config.yaml
hidden_size: 192
experts_per_token: 2
moe_layers: [1, 2, 3, 4, 5, 6, 7, 8, 9, 10, 11, 12, 13, 14]
normalize_top_k: false
balance_bias: false
norm_eps: 1e-05
Below are experts of layer 6 (counted from 0) of a mixture-of-experts language model. Rows are named gate (a neuron's input weights, with its number), up (a neuron's input weights, with its number) and show model dimensions 144-191. Each number is 128 + 32 x the weight over its row's rms, rounded and kept within 0 to 255.
Before each expert's rows: "gets" lists some tokens that make up at least twice as much of what it gets as of all text. This comes from a sample of Wikipedia text that the model never trained on. Tokens count by the router's weight.

# expert 1
gets: " the", " a", "ed", " The", "ing", " his"
gate0 [ 84 171 179 177 128 112 119 128 132  93  94 139  49  78 109 149 142 158 132 127 121 110 167 158 141 185  67 126 125 116 110 159  57  62 118  96 130  93 131  91 113  85 148  72 163  99  89 103]
up0 [160 136 143 148 113 146 184 173 163 160  99 134 131 109  82 183 125 162 128 142  85 106  96 112 131  74 131 152 134 158  89 126 131  74 130 117 134 158 138 158  98 151 154 124 106 144 123 108]
gate1 [ 67 107 192 167 141 157 160 101 107 110 138 128 166 100 103 146  95 134 139 109  74 122 128 177  67 158 188 135 104 152 168 119 185 166 100 176 117 188 203 126  96 196 107 128  96 114 116 193]
up1 [ 94 155 133 181 142  78 147 255 133  95 138 149 127 118  57  92 137 203 142 104  79 107 149 143 119 126 115 125 102 173 141 114 165  86  71 138 137 126 150 115 105 145 120 113 145 116  91 174]
gate2 [127 189  63 158 183 110 115 201 169 136 179 106 142  52  87 114 148 181 116 212 102 106 125 138 194 177 106 152 134 162 134 139 140  50 144 133 153 145 147 110 143  83 125  94 132 108  79 199]
up2 [ 63 193 133 121 188 127 172 163 143  81 204 135  87  54  68 118 141 174 115 141 165 118 148 167 126 155 129 146 119 123 117 162  99 116 117 157 112  80 141  89 131 125 157 119 170  77  67 157]
gate3 [112 135 126 131 151 143 121 124 142 178 133  93 127 120 133 111 186 119 125 103 175 116 107 125 144 128 152 106 117 175  96 143  78 128 108 151 123 128 119 101 116 145 145 134 116 171 119 136]
up3 [188 111  60 163 193 109 143 108 117 107 165 109  99 112 165 104 123 146 112 148 142 117 112  93  98 108 135 133 144  84 169 160 160 164 138 151 122 151 118 136 115 189 158 127 149 147 184 140]
gate4 [112 118 146 134 109 173 132 132 141 106 149 156  90 129 113 127 144  76  68 172 142 198 131 163 142 144 220 149 209 126 145  96 124 102  95 101 156 134 157  78 163 122 143 158 125  44 110 115]
up4 [127 158  60  98 189 116 128 167 111 156 112 187 103 135 146 140  70 149 141 130 101 101 118 157 140 132 108  74  64 105  93 114 123 105  77 144 140  96 146 136  82  91  98 149  72 101 148 139]
gate5 [133 159 128 160 137 138 111 146 114 150  89  74 148 103 128  71  70 121  84 121 134 103 197 112 161 114 113 105 120 151  54  93 138 107 139 119  77 130 193 154  83 106  98 162 100 104 155 176]
up5 [123  98 106  80  95 112 156 104 147  86 108 148 109 160 148 147 176 132 120 139 117 129  89 158  95 151 189 160 176 132 201 159 162 142 125 139 152 125  85  92 154 157 147  87 148 135 100  91]

# expert 13
gets: " the", " a", " an", " his", " The", "The"
gate0 [114 164 189 106 114 109 100 153 163 150  79 161  87  74 122 179 148 120  77 160  91  91 117 182 127  88  91  95 146 118 106 175 135  91 113 129 160 105 136 116  81 156 187 162 212 121 149  98]
up0 [ 84 132  76  75 154 132 135  95 113 134 192 110 140 191 156 172 128  99 191 115 132 140 112  85 139 128 160 167 134 140 175 139  93 140 136 144  99 120 144 114 116 155 107 122 101 129 155 143]
gate1 [ 87  83 152 161  82 152 175 126 101 106 152  90  59 187 156  90 121 154 150 158 118 113  45 160 161 134 119 124 153 101 143 161 163  96 156 115 219 109 110 170 125 110 107  96 103 150 168 121]
up1 [ 98 103 154 146  95 198 151 145  77 114 129 113 127 152 165 109 108 186 126 152 133 144  36 124 134 182 139 138 175  88 152 152 122  77  85 139 190 126 112 163 124 123 116 132 113 158 163 108]
gate2 [ 92 151 154 126  79 111 138 103 109 153 154 185 123 108 153 172 115 130 135 195 105 132 180 108  67 167 159 124 120 176 120 123 201 145 133 156  86 111 147 116 101 125 124 118 151 104 107 143]
up2 [115 147 117 115  95 137 152  88 133  70 149 112  80 159 105 169 125 169  94 142 106 159 113 156  79 120  53 150 117 106 127  70 127  30 109 109 178 185 125  51 170 145  68 136 141 120 165 139]
gate3 [161 146 143 136 170 152 139 155  82 124 172 122 161 113 126  93 129 164 158 114 110 172  75 152 102 103 112 130 173 160 124 111 168 165 132 184 119 130 112 102 136 151 121 162 120 127 166 159]
up3 [123 120 165 106 112 185 195 149 150 125  78 170  79 106 169 179 171 160 147 165 139 155  67 150 132 102 164 152 162 158 135 157 105 113 115 124 115 136 141 185 154 149  64 136 102  92 120 158]
gate4 [142 131 106 128 179  67 150 148 142 136 140  84 146 109 111  78  98 169 133  67 180 142  92 104 132  65 134 149 148 112 151 160 166 128 107  47 145  90 130 187 129 108 110 156 153 119 119 154]
up4 [100  91 189 171 117 156 126  88 118 126 169 142 105 119 171  97 107 133 116 148 119 148 138 155  99 170 140 146 174 182  91 161 118 114  92 125  97  75 125  70 150  70 102  68 120 114 100  69]
gate5 [144 109 105 167 108 110 182 108 108  66  62 109 168 120 137  83 101 117  60 176 121  69 151 120 141 127 119 150 162 129  90 147 111  99  41 164 148  98 141  77 178 123 138 149 125  95 105 157]
up5 [129 133  92 151 121 113 181  76 107  82  31 123 110  92  96  90 122  83  97 168  97 108 111 128 100 107 161 116 117 113 111 162 126 143  83 178 119  87 120 112 122 111 144 107 109  85  93 153]

# expert 12
gets: " |", "|", "-", ".", "\n", ";"
gate0 [ 74 125 136 148 178 116  90 101 130 120 150 136 135 147 116 127 115 101  97 156 132  69 107 104 138 170 153 107 123 144 117  90  79  75  96 179 113 136  94  95 164  89 104  41 190 115 123  74]
up0 [110 126 117 163 170 166  92 146 121 143 128 107 186 122 106 160  55 139 105 103 127  79 137 110 134  80 136 158 175 123  97 146  59  91 110 100 116 117 129 141 115 204 162  91 137 156 135 108]
gate1 [142 158 177  75 106 107 136 171 124 125  88 184 132 148 109 113  92 142 172  91 182 102 150 125 186 143  67 147 190 150 185 110 109 157 127 129 107  80 137  63 155 115 109 138 116 151 114  72]
up1 [145 112 150 191 160 101 122 108 179 158 116  62 130 131 151 120 165 117  61 138 102 148 158 180  66 114 177 115  51  87  92 165 139  94 146 140 126 133 133 197  83 120 153 137 121 127 135 197]
gate2 [164 110 140 143 147 121 168 138 131  82 108  79 150 197 123 134 111 125 175 159  98 108  84 111  89 161  92 106 157 157  82  71  59  74 138 163 108 108 105 140 150  88 137 144  56 132 141 104]
up2 [105 201  97 127  84 130 130 125 119 167 127 184 131 134 163 108 120 105  84 125  81 152 147 117 130 134 143 154 109  79 113 205 141 120 138 142  99 153  80 134 131 104  77 112 104 125 111  80]
gate3 [ 42 104 117 187 124 182 135 163 220 103 133 185 112 121 154  71 149 137  81 176 213 155 140 159 119 118 137 127 114 116  89 130 128 123 145 131 153 130  85 129 192 128  65 137  97 131 129 145]
up3 [ 52 140 106 213 127 131 117 136 195  91 152 156  37 114  93 100 132 117  52 145 153 172  98 166 102 154  99 126 147 140  98 141 158 107 106 134 115  52 163 143 147 139  94 180 152  91 182 167]
gate4 [142 176 141  55 103 165 143 107 135 119 117 146 185 155  89 103  98 143 170 128  71 131 128 150 128  33 143 117 158 140 136 121 139 146 170 160 114 100 114 169 149  98 113 145 120  36 102 103]
up4 [105 106 105 157 132 150 146 130 158 158 179 105 110  90 151 137 152 131  66 118 162 109  71 143  97 210 101 144 167 105 113 123  91  86  80  88 158 120 154 111 129 166  95 111 134 208 148 146]
gate5 [101 155 139 170  93 131 122 160 100  35 153 157 120 118 122 106 119 117 131 140 189 175 154 179 113 166 144 163 151 140 121 127 150 125 135 156 129  82 123 134 141 128 104 178 110 179 120 123]
up5 [124 135 118 106 184 123 146 129 150 200 123 127 121 149 126 165 145 143  98  94  98  85 103  37 143  95 131  89 104  69 106 102  97 105 112 121  74 156  98 124 124 150 183  89 127 131 171 117]

# expert 5
gets: "s", "a", "e", "o", "i", "y"
gate0 [ 79 127 158 131 129  98  85 142 103  91 143 145 163  94  85 144 140 120  61 166 144 131  68 128 128 122 162 177 142 214  70 112 121 131  91 116 116 181 114 202 121 179 112 102 157  81  73 117]
up0 [151 114 101 174 129 132 174  88 121  54 155 119 111 147 126 128 135 157 177  66 146 141 113 115  86 199  91 138 167  50 125 128 174 144  91 105  90 111 158 163 142 118 142 134  70 162 165 149]
gate1 [137 131  82 153  64 103 188 168 141  85 120 161 130  42 104 103  89 154  85 141 113 120 102 126 106 145 121 113 134  81 145  72 101 121 160 175 176 106 153  69 131 162 152 147 130 136 159 108]
up1 [143 124 119 100 227 127 110 111 140 141 134  86 131 197 122 104 172 138 141  87 144 152 160 126 162 141 131 163  72 170 105 186  96 133 108  72 103 151 127 175 116  97 151 127 131  77 122 169]
gate2 [116  70 140 121 126 135 123 119 182 164 103 169 110  87 125 111 181  59 139 169 116  82 113 107 131 122 140 125 203 159 112 135 154  83 125 124 170 101 167 143 118 197 104  52 125 159 121  61]
up2 [175 120 125 128 100 114 153 178 105 150 150 118 151 158  68 156 167 112 166 136 107  84 132 150 123 118 136 152 220  82 126 121 127 159  99 105 154 111 166  98  88 130 181  99 100  96 165 202]
gate3 [128 135 133  91 133 129 138  92 133 148 120 192  75 126 158  93 158 155 168 108 132 113 105  92  67 171 126  91 116  95 148 155  98 149 170 145 143 169  92 156 156 129 197 113 111 104 144 151]
up3 [140  97 180 132 133 153 124 122 171 130 112 175 130 139 131 101 149 137 182 138 189 119 126 156  89 140 172 109 143 105 132 184  94  92 203 159 184 134  88 163 141 190 170  99 142 143 153 136]
gate4 [123 159 175 133 161 109 109 139 115 144 102 130 166 146 130 124 131  73 189 120 159  76  92 112 102  93  72 162 128 140 157 125  90 142 136 179 120  97 123 120 172 133 140 143 107  86 125 125]
up4 [122 123 112 105  96 128 108 159 107 140  86 147 222 184 177 138  98 101 194 177 122 114 120 152 144 164  95 137 123 110 132 127  75 107  97 167 124 141  83 134 133 157 138 174  93 181 130 120]
gate5 [ 94  70 112 116  78 151 162 144 138 124 123 157 119  80  84 124 160 127  99  44 158 136  65 111 118 161 134 124 152 105 127 107 149 140 138 116 110 133 170 138 143 128 130 151  99  53 138  94]
up5 [126  87 135 140 105 148 140 100 154 138 165 114 144 149 140 127 186 140  68  53 180 144 105 130 109 119 145 144 161 110 108 118 121  87 126 118 120 149 157 154 144 166 105 124 121 109 167  92]

# expert 0
gets: "\n", ".", " |", "==", "\".", ")."
gate0 [ 85 130 146 110 115 170 116  88 130 144 167 130 111 131 144 159 128 100 153  97 158 151 150  65  94  71 194 173 133 127 173 165 137 150 128  70  82  85  83 197 150 106 145 129 158 145 189 179]
up0 [153 116 134   8 146 138 107  79 185 147 130  95 130 114 176 131 116 102 181  87 139 114 197 108  94 105 188 176 120 102 185 139 166 166 116 110 124 134 108 190  84  60 105 118 148 129 143 165]
gate1 [135 168  81 129 135  93 184 201 147 104  92 126 103 122 122 144 184 113 131  96 102 118 101  95 165  96 120 103 149 147 112 128 126 135 160  89 128  93  96 129 115 126 123 139 159  53  42  76]
up1 [111  77 199 105 140 158 107  73 133 114 179  75 139 168 149 102  97 116 131 182 142 138 129 148  84 142 108 141  89 120 128 130 122 106 114 138 138 133 150 128 175  70 127  96 110 210 205 161]
gate2 [135  90 142 170 183 140 139  85 140  74 156 144 128 176 132 117 132 133  83  87  99 162 181 148 108 126  98 114 125 175  95 136 170 150 186 119  65  80 122 105 179 160 152 187 125 147 121 174]
up2 [138 121 144 108 129 210 109 125 103 183 108 179 134 124 117 146 153 118 184 161 128 121  79 120 148 127 160 157 148  83  97 119 119  79 126 155 125  92  82 118 132  53 126 150 102 113 167  55]
gate3 [150 143 106 132 129 144  96 158 123 164 140  93 139 125 119 120 155 128 154 128 115 118 142 108  53 121 137 142 129  97 100 139 116  94 123  68 155  94 109 196 167 142 168 159 122  97  99 143]
up3 [108 122 102  90 139  80 163 118 117  98  90 170 120 135 132 173  89 115 119 143 149 117 135 171 198 138 136 130 125 183 162 145 118 160 121 171  92 115 155  46  88  90  72 113 124 172 144 127]
gate4 [143 137  98 113  92 118 154 104 171 127 120 109 111 151 131 138 100 139  88 144 112  80 185 183 147 113  68 188 151 156  70  93 145 145  61 137  91 187 141 132 122 111  88  76 108 114 145 160]
up4 [134  37 147 132 143 135 100 185 132 144 144 115 154 129  90 190 153 108 159 130  86 178 119 156 150 114 131  88 173 110 132 143  82  92 113 107 155 156  92 168 186 138 204 135 151 146 132  76]
gate5 [186 128  71 164 170 187  92 118 153 136 120 130 108 172 122 168 157 108 102 152  96 118 141 136 128 118 108 121  81 139 187 138 106 157 155 191 117 172 128 117 134 127  76 103  92 115 125 107]
up5 [ 71 157 155 102  98  36 134 125 104 109 153 122 173 120 112 108  69 123 117  92 196 133 124 100 130 115  93 171 161 167  72 108 182  97 115  43  99 125 148 156 127 138 129 151 135 142 128 121]

# expert 14
gets: " in", " of", " to", " for", " on", " with"
gate0 [102 146  92  96 142 144 106 140 124 126 126 133  96 113 159  87  99 140 130  68  98 114 138 136 129 115 130 167 180 152  92 114 139 115 114 177 153 118 102 111 118 115 160 178 149  96 143  99]
up0 [135  91 156 153 119 122 151 129 200  94 137 112 115 143  98 188 169 138 102 103 127 211 132 112 104 142  91 105 120 115 119 110  92 124 124 150 102 154 152 145 168 100 113 117 151 136 133 132]
gate1 [125 106 127 115 182 139 156 132  56 147 136 113  97 130  83 207 182 124 101 157 114 116 125  91 141 132 103 116  81 117 154 150 148 121 173 138 146 152 138 144 117  69 174 115  89 157  91 143]
up1 [126 112  84 137 168 148 139 157  96 144 129 126 147 117  86 189 186 136 125 125 130 111 127  76 139 122 102 108  94 146 175 140 139 162 182 149 128 150 132 152 102  51 174  94  36 122  82 124]
gate2 [103 130  93 109 181 160 133  94 132 163 131 145 111 116 136 154  99 148  87 143 175 142  26 180 140 138 111 165  86 129 129 113 138  85 159  76 183 166 168 136 121 140 130 133 131 141 205 106]
up2 [140 174 129  69 164 137 161 145 108 138 155 138 125  79  98  91 103 157  93 106 114 141 107 107 175  62  96 138  94  91 144 107  94 100 175 141 174 161 144 126 118 152 164 161 166  76 255  92]
gate3 [100 117  91 152 110 116 103 155 103 126 168 152 110 111 145 126 172 133 106  82 103 115  92 120 128  74 131  96 164 150 186 120 132 160 162  85  98 162 117 133 152  49 200 121  92 132  85 147]
up3 [106  95  76 189  84 134 151  91  66  64 180 168 114 111 164 139 159 100 120 166  65 148 100 120 136  83 139  87 124 121  89 149 117 150 150 110 104 156 142 172 116  80 141 115 101  94 144 101]
gate4 [ 81 128 115 132  93 113 143 100 112  80 161 172 155 104 122 124  87  91  96 118  93 114 116  60 103 108 161  89 117 167  91 129 132 155 154 129 124 129  99 165 173 196  98 179 142  58  99 167]
up4 [100 175  69 185 100 110 111 114 136 115 120 172 162 170  88 103  97 148 137 135 116 106 176 143 107 117 141  98 145 137 170 133  93 163 149 133  99  47  94 137 135 107 105 170  91 106 105 130]
gate5 [184 151 170 105 142 157  98  88 157 171 180 137  64  91 103 158 160  94 144 163 127 103 180  97 144 134 133 163 150 113 156 144 120 133 155 152 139 185 121 135 163  95 132 115 146  74 162 125]
up5 [ 90 105 130 208  65  97 189 148 108  87 101  94 135 150 164 135 102 126 144 115  82 168  86 155  93 113 135 100  90 122 115 113 144  81  37 103  30  61 160 124 145 140 136  97 146 196 139 153]

# expert 11
gets: ",", " and", ";", " but", "),", " or"
gate0 [ 84 163 112 138 101 136 170 166 127  68  79  98 142 134 123 136 109 141 184 150 119 140 105 113 113 121 102 114 145 126 152 111 154 149  72 119 206 138 110 105 121 184 126 148 160 159 158 162]
up0 [135 103 130 158 159 117 100 127 121 172 175 102  82 108 120  87 116 114  98 122 116 112 101 118 138 141 127 110 130 128 126 136  80 140 165 116  82 155 158 120 104  57 147 121 130  72 135  81]
gate1 [140 132 126  98 166 108 121 158 139 143 184 158 159 190 145 166 133 142 116 148  61  99 131 142  85 147 194 147  98 105  97 122 121 142 115 125 107 123 148 112 120  99 102 120 112 158 155 180]
up1 [ 42 143 106 135  89 191 122  89 108 113  67 139 126  70 138  82  80  94 134  72 162 143  92 138 166  94  90 150 174 170 130 125 146 133 173 133 150 115  83 145 121 162 132 125 132 130 105  95]
gate2 [117  91 189 136  90 128 159  32 132 114  99 126 128 107 122 123 147 150 116 125 154 150 127 103  91 166 159 104 116  55 164 169  86 131 159 110 154 117 169 130 116 123 120 157 148 147 165 117]
up2 [132  88  97 153 100 182 143 168 105  76 164 180 155 177 116 146 101  87 120 118 139 130 123 127 186 138 143 175 166 204 117 125 131 160  84  94 118 193 143 153 161  73 188 153  98 114 119 136]
gate3 [100 161 149 161  70  83 151 179 161 113 168  95 143  16 134 123  79  93 128 130 130  86 140 104  86 103 145 195  94 109 150 125 116 206 132 119 151 136 156 163 114 125 151 106 145 124  96 151]
up3 [ 92 153 130 141 109 110 117 181 103 156 120 116 125 119 152 147 119  80 115 112 132 120 110 130 126  85 120 159  52  93 121 138 115 139 182 132 114 101 160 184 121 193 166 113  79 102 163 104]
gate4 [136 147 146 128 136  92  76 125  65 174 143 132 184  92 102  86  87  97 111 160 117 167 147 120 164  73 153  82 209 129 131 139  87 169  84 133  75 157 202 102 181 118 117 102 126 123 135 129]
up4 [118 113  98 181 114 131  99 117  63 149 102 149 194 119 121 132 142 128 141 130 161 148 151 182 124  99 131  85 154 166 117 149 124 130  73 127 135 130 168  70 191 111 117  66  99  96 114 129]
gate5 [131  97 143 109 131 171 125 109 145 215 119 151 117 102 141  88 127 116 165  89 137 137 111 143 136 105 123  89  64 167 100 117  98  99 170 128 175 139  93 181  76 100 195  80  97 177  91 106]
up5 [114 122 133 151 136 120  79 157 124  73 125 133 132  92 110 103 136 115  95 148  62 126 125 119 153  88 110 193 109  62 180 169 122  89 115 140 156  95 124  95 164  79 124 173 125 153 113 176]

# expert 10
gets: " |", ")", "\"", "\n", " was", " is"
gate0 [ 96  85 162 139 158 157 102  97  72 113 141 167  86 134 116 102 134 144 135 124 158 155 114 102 114  77  81 120 103 187 160  82  94  71 159 103 107 148 160 110 117 136 150  83 137 147 104 115]
up0 [ 82 132 158  81 145  84 127 210 161 154 162 105 146 108 139 101 129 118 134 135 123 113 168 143 207  88 175 147 130 102 129 153 181 131 123 138 177 138 106 154  92 134 127 117 101 141 152 145]
gate1 [ 91 146 134 104 127 134  68  89 190 131 144 129 183 112 107  98 105 179 140 117 150 143 130 114  88  73  71 109  99 155 111  80 123 119 153  90 141 147 130  66 174 106  80  82  63 166  78 163]
up1 [ 89 139 137 120 161 123  91  95 181 152 155 126 148 135 128 108 114 162  76  72 184 104 124  66 124 139  78 149 124 135  83 137  87 122 158  97 119 136 137  79 142  34 103  85  83 147 107 114]
gate2 [ 80 142  88 168 119 151 167  76 138 107 140 157 173 118 119 164 151 125 102 101 118 112 121 126 154  41 140 177  80 115 130 139  84 128 114 153 122  96 185 135 101 162  83 136 104 124 161 194]
up2 [ 95  78 112 129 101  86  83  88 115  95 138 111 165 170  95 139  83 164 124 158 100 106 107 159 121  97  78 174 145 133  88 130 198 126 229 122 129 133 128 153 100 102 190 122  92 126 100  97]
gate3 [155 136  92 169  89 120  59 127 189 129 118 112 102 124 113 169 163 111 110 136 112 116 182 241  66 131 181 134 107  76  71 167 106  92 175 119 113 142 168 111 164  74 191 189 184 116  99 167]
up3 [130 116 181  90 116 133 154 175  81 196 112 105 174 106 154 108 106 159 171 162 112 128 133 108 147 125 117  98 134 150 190 105 124 109 133  69  96 154 111 155 115 185 113  80  93 155 149  93]
gate4 [129 157 171  30 162 141 133 116  89 147 115 171 113 153 154 149 114  98 141  92 148  91 131 162 137 121 110  93 137 152 114 141 159 118 155 157 129 120  80  29 125 144  70 122 152  94 117 161]
up4 [133  72 136 136  50 141 147 118 157  91 141  62 126 141 176  80 142 129 124 151 139 104 132 116 101 117 116 124 139  73 124 157 194 113 113 139 182 143 116 181 151 125 156  97  62  75 151 103]
gate5 [212 149 137 118 151 131  75 135 130 108 117 131 145 169 127 121 124  90 147 117 142  57 144 130 110 123 130 121  90  89 193 101 113 118 136 228  65 127 130 169  82 214 149 112 190 149  75 167]
up5 [ 79 106  98 140 151 129 111 117  92  97 153 113  77  87 118  97 180 162  95 195 147 198 103 123 159 177 136 140 140 167  78 122 136  92 138  43 149 121 151 115 172  62 100 112  74 155 148  62]

# expert 9
gets: "'", " and", ",", "s", " was", " ("
gate0 [123 132 145 116 123 115 163  85  57 137 153  81  98  64 108 144 195 125 142 134 115 102 145  74 175 110 161 136 141  95  75  81  66 153 140 127  91 126 224 130 115 166 147  98  92  64  82 164]
up0 [102 189 132  96 125 132 139 122  98  77 132  94 141 190 123 101  67 135 101  76 131 157 198 153  99 146 101 157  88 102  95 152 158 127 121 164 143 112  81  89 141 138  81 181  89 192 158 128]
gate1 [ 49 173 125 150 107 100 108 140 114  79 105  69 152 158 169 157 167 161  98 154  79 122 101 140 126  89 176 158 141 124 128 153 116 155 135 145 116 150 156 162 140 162 172 159 142 147 135  88]
up1 [187 110  95 128 146 190 105  84 183 187 168 133 175 134 141  89 106 102 145  78 113 122 147  98  93 197 144 105 128 127 202 117 157 172 116 129 157 120  77 106 115  86 135 111 114 101 169  97]
gate2 [ 98  91 134 124 164 160 140 104 151  94 113 136 131 167  92 133  92  96 122 120 125 104 160 187  96 169 128 129  88 135 102 101 152 151 143 130 141 103 162 191  79  83 125 161  97 190 163 146]
up2 [114 154  92 159  67 137 168 106 134  93 106 117 105 149  65 106  35 155 122  88  72  78  87 156 176 126  66 192  92 123 135  86 146 100 172 146 176 133 105 176  93  73 130 103 131 100 121 125]
gate3 [169 179 176 138 129 168 157  99 123 145 128  84 130 160 139 153 131  77  59 105 150 120 117 145 134 173 101 161 128 116 149 157 191  43  77 127  93 118 142 121 119 139 141 148 171 166 168 115]
up3 [100 190 171 144 137 116 130 145 127  64  72 120 164 161 123 192 111 157 127  98 132 146 160 161 151 110 132 163 116 120 143 139 174 107 103 135  65 143 131 178 120 138 116 101 149 146 197 100]
gate4 [160 161 165 163 102 144  75 124  71 131 170  97 105 177 125 182 179 163 151 136  85 127 136 161  53  93 138 116 141 104 120 195 162  72 163 162  87 171 116 147 128 140 126 168 158 196 139 116]
up4 [ 92 111 121  95 163 115 165 160 167 152 101 155 103 122  71 135  92 103 136 156 183 124 166  32 156 122 168 139 125 130  99  76 104 204 103  76 137  75 167 149 134  98 151  93 103  94  65 174]
gate5 [119 156  72  95 107 106 111 134 105  86 166 134  71 116  81 148 100 133  95 121  86 134 112 112  71 135 130 153  48 110 165 163  87 113 117 115 132 160  89 113  69  73 139 160  93 124 140 142]
up5 [ 97 131 127 130 118 163 142 111 123 130 144 146 120 157 104 162 156 164 141  71  98 146 127  69 159  92  67 108  98 121 166 155  96  93 123  64 142 123 182 167  43 165 136 123  95 138 166 153]

# expert 6
gets: " (", " ", " \"", "==", "===", " P"
gate0 [112 153 167 107 127 103 126 188 122 131 133 185 157 187 113 114  94 116 178 149 159 111 185 149 143  69 164 143  92 128 101 148  91 110 138 140 117 114 130 130 124 172 157 131 143  96 137  90]
up0 [130 153 135 167 119 102 187 172 109 171 179 135 134 129  84  91 133 196  96 138 110  87  59 149 106 112 116 148  99 120 129 140 124  84 139 116 118 170 117 147 169  83 126 176  90 184  93 129]
gate1 [102 149 118 149 120 158  93 131 141 140 149 163 102 133  91 114 156 120 170 114 179 218 150 105 118 160 145 142 164 131 131 133 109  91 120 160 156 130 146 116 186 103  83 147 134 132 186 149]
up1 [130 113 179  80 124  94 145  95 126 112 111  79 154  99 182 133 107  99 159 133  62  56 117 150 158  76  80 143  66 130 114 151 158 161 149 121 117 125  74 140  46 155 154  87 132 119 109  99]
gate2 [ 88 185 130 147 142 197  94 114 123 149 198 138 118 109 127 149 124 117 155 159 134  95 137  80 134 136 134 134 152 142 153 154  76 180 104 129 139 111 104  68  99 129 149 104 147  99 179 168]
up2 [ 71 158 130  96  76 213 152 138 144 158 167 121 123 147 127 129 108 117  95 191  96  89 122 105 137 125 137 115 172 151 166 126  71 192 120  90 112 140  74 126 110 141 157 115 135  81 154 169]
gate3 [165 128 144 108  90 134 109 173 125 124 139  93 166  93 166  94 160 142 137  90 130 129 103 117 128 117 147 136  92 156 143 142 171 114  78 118 169 129 105 138  81 100 108  96 151 188 122 144]
up3 [174 134 166  69 134 113 137 126  94 112 106  52 147 108 157  58 142 153 126  91 121 148  74 148 107 125 143  90 107 112 167 116 182 119  99  82 170 104 110 160  87 119 111  79 156 157 150 145]
gate4 [120 178  83  98 134  99 137 107 140 133  98 185 119 102 151 101 151 117 194  58 150  92 104 174 100 162 132  96 163 176 144 108 185 141 119 147 189 141 146 124 174 160 158 167 133  67 127 127]
up4 [166  92  79 154 119 132 139  92 115 133 119 108 189 109 171  95 136 147  51 104 113  77 131 155 140  87 111 140 107 145 141 131 188 152 129 213 113 167 126 146  69 106 116  98 117 115 141  93]
gate5 [117 186  93 128 126  63 104 126 155 186 137 138  99 130  73 119 176 158 226  81 105 108 109 140 104 162 133 111 164 133  86 127 121 128 159 174 137 112 150 120 138  87  77 140  80 114 158 159]
up5 [178  72 138  99 122 235  80 110 138  68 123 138 108 148 141 180 145  83  82 156 125  85 141  94 190 150 151 134  88  89 141 126 147 146 123 109  95 110  68 133 125 181 127 116 168 172 143  93]